Weights of a small mixture-of-experts language model, trained from scratch on English Wikipedia.
Experts: 64 experts in each of 6 layers, 160 squared ReLU neurons an expert, 4 picks a token, a softmax router, a shared expert of 256 neurons.
Training: a variant of Muon for the experts, 219M tokens, 6690 steps.
Below are experts of layer 5 (counted from 0) of a mixture-of-experts language model. Rows are named router (the router's row for the expert), up (a neuron's input weights, with its number) and show model dimensions 256-319. Each number is 500 + 50 x the weight over its row's rms, rounded and kept within 0 to 999. Numbers have three digits each.
Before each expert's rows: "comes after" lists some tokens at least twice as common just before its tokens as in all text. This comes from a sample of Wikipedia text that the model never trained on. Tokens count by the router's weight.

# expert 58
comes after: "\n", "|", ". ", ", ", "\n\n", "and "
router:464436463506406565468551539445518549467535495403501542504447479514481448493418469573464445607576475588542405476524518544448536551495572490504395420472469552406503560505486545505476441513387514
up0:508516540521440520482530508443437500454541469591461495455502577545465505523454470532545435554487514542601533537466434525472574491461460481404465384549463462520518457488598418565466543603431532
up1:503482440499491612539522443514475479467471542546454465428590531545459465585584540499460533509563573555501539571575363517618512530477479451455542476468541460447449504564486469503453554566436513
up2:450435488482554529515483548500536429431587457522403480536518502556452369521496500508466460504486521495459451428552531587434532495540436512542557569491536513573523529478515433444513431487477514
up3:528538556463461576453491471485509508536449475507482603450458473501477515440477516585523421583467628593527571479583427535439530553531481496437488506428501573486513579579494436513607545503427526
up4:419421451521587489461548514566479452490464540469547568463465396546516536593469487478496449578505522585496447468511471380456524496508460463481464453579574520498436446571470545566558559463577475
up5:473493520476480496502495453531463517635524513505508460561509558544482473478471450502521497503415494558557608466393520540499601519503398523564496473397498560464452480419427550553458518509560507
up6:516545509509404543537463588626510488522465498458469531544589437485591380530486475534505534533425497475477515492533520471480433541551402533532604490549527409501473518521477503581601532573491522
up7:430451441469480564523546457508505519475557542537501501461452446483484579579578459434536449573560507518540595562420553547437516564591581449416504506544492444462451534486431485533496596521474543
up8:477477574471408577443469483569457520526471609470544545581489541479557481510481490531542433563503542533516551535470474480419578483552537539496448539484514564483507494499501577478494577550445573
up9:452486549536506445529522521616504528503433513578562495578525492503490433511543523483505467550472485529504476570489396527399410556487555572513491466447465496621501485563530473541565532468510543
up10:400571475460519519491553521488443412505399538434511488478507503420600455465545467534342542474485400472511463503505605518506493504450468499444514503446568469547542496383392465462453467472572425
up11:499525512450517541501550516463574561467555475527484543477455438395537492501494470515585515569536419504432615397580510517547539499519538453517579540557516574471511587490521568344604595386559537
up12:463408396457632474553506442550521542562514513543463475446559515467458549466545515464565520485454517475490553478479548495537527432541445500521466515451455451491537494476456443498496508397463511

# expert 50
comes after: "of ", "in ", "on ", "at ", "to ", "for "
router:553540510541495564470468530478503536571524559433659429493508502528532477429409508472531366459554505560536469557566492470522513508571527538469511470543515500549538493506528560416453491467514444
up0:554551531514522528470536485458528541490535449598410511481499482544499510483535435524524530517441481492525495525524532500484576497524452479469476367462546462500516419464552438553451519568479526
up1:513455486523456547569535459518511454455473533472446528551488543485532475630521515562548543544384521520451580499612451523519472543497491495450537465523485542407411548498471554474476544583439455
up2:513513496517513483511488574533508370529565486515472504468412480543509430480600459460485481542460545453450403466525474553496525544570441475498516558532541514545463583456509467506474409457453573
up3:570498487483515521507493501469472470521511439504520541505509500522482468422466497481533414623572621565460513546499341584497467494590460493422458524425546542506491426548472525474576533511520537
up4:443448396550502449513555544629527438470455561436477559518473450597542457510513520479513529545584550524474526483575464403484548499476481527532473511531503532541453462500440537591539501486546464
up5:515500545476492502489524452543457500571503512495463427598486536512466476493498449466537519514418543563527642451464533535508627481497426485587510464419487501454487521361404536537498572531550553
up6:456549531488446539487405446482572515540501434490517438529563470515575420478503508473470441502477518411482516470487544422470476496621484459530660509581491362537469469546518463480541539583443399
up7:399460489514481478481494398560594579485504525486475480490507526489412544543571397482543536453579502598504533526472521488514461522485593454430529479411526475442496554514504507543461591499562508
up8:527457492453440503466461495529482551523494484474485511401460485522501466495493449490565443484512537534474479463515463389508537473502498537538490563563567547522500528580557509579523432510468598
up9:489432531518507500604527553602441448534472515486551486475546462484463473501529563476534439581490534534381485405473467463421425540497465528471444498459449564505466493491565497482612516447443561
up10:408544510482426520528562615498480466498394518491540497500498563494521424406522552531481489455551505482432516523476576455521470478405524522479442533482562493521487511393416512420465431425528445
up11:457495431447460524434517551475519451433462483524458579482535425483552488581530524452563500631520564470451607479535468506546463576416458505502506436567577559588558586428546550397531554365529554
up12:490421386452585483537491463573531553576505559545480458445584472432443525476542482482536475489420531492523552477474556513534507453521461512531480504450487456512538490470452454528494514409452559

# expert 13
comes after: ".", "\n", "s", "==", "es", "ed"
router:450552438534571542437518472493419581557448478509516484534417491506451499498531546494494531636515483486560480473566525528523469551532560568470446475589562463424397566461518462498387544597539500
up0:537538576518486441512460505494478461424593495619464522433431452463475513514462514512510460501432478521532513512523478506505546533513515488438420507547519511498493366553541382606518564573416539
up1:491416412503462554585499475449519509547490417540492533426485536556470538545486562436567508453426649482442541530603423541562520485430460497472541452526567495444409488523456508560419516634473512
up2:469470498497577450498475446503565455409634458529486510621440521534456491488573478514487463525443520476455499394562494625425655503578541507517552557454617475504542580496565428500449444521455619
up3:520508511561584560501453506425493460507590477518491520443460474484484504461420519520542450637495626532513522441534406530525491566496525526382511508509547570480479504554444476534512513487465520
up4:414383414531602494488569499566497464528455566474568543457470405574537531571478485481526467553548518594494485464521485367479521516522455461487452498575557514505468473551459511564560524446589504
up5:509494533504451523525486466544477519580537552504494473591512542538462500490497458529551493544425559539510628436401487519467606489497381505550515445435471573408443477445426545547469543470534499
up6:417556545421412527457446534564533441541423501491498440577550394436447361567587502438512504548440470467486453517425464469473457537552466430604626495521536356478545449550476452504570467521540484
up7:429495543533450520446467490531464515464558499548499522435464528497445528625524447463405491567599489566520562540493541503437501517534583484394514540477501448509484597519423562537480532521480460
up8:514440548451430521422472505527514501467422582508535479517501543445560525486456454512532524538484537495491581522484498431469583514543479494527553510497515504525438481518505494482490597436492572
up9:472481506489446453565458496482483437474456502533570503582565495412497453525522534523536485524469467608532551495488428493453396559543483562491455532468538512574465439570494498507431565515477560
up10:440522479454546524471543570487464466514440593476544545516492414444563519460515554516460575464488460439505518591493528491494466502460541615517520455464602427528472462404365486489444445362551424
up11:534497491503453583473433528484522570489470437497454552464500441508475464504511464452533551484473427457501593410533490536489534509501509564633472553484547538556562599448507521440498584447597478
up12:465414395458629483559511441541521543557516522545456491455549514455465541468553499467553522486446511479481560474483551495536528426535442507522462526455451452499532501476458452503500511394456518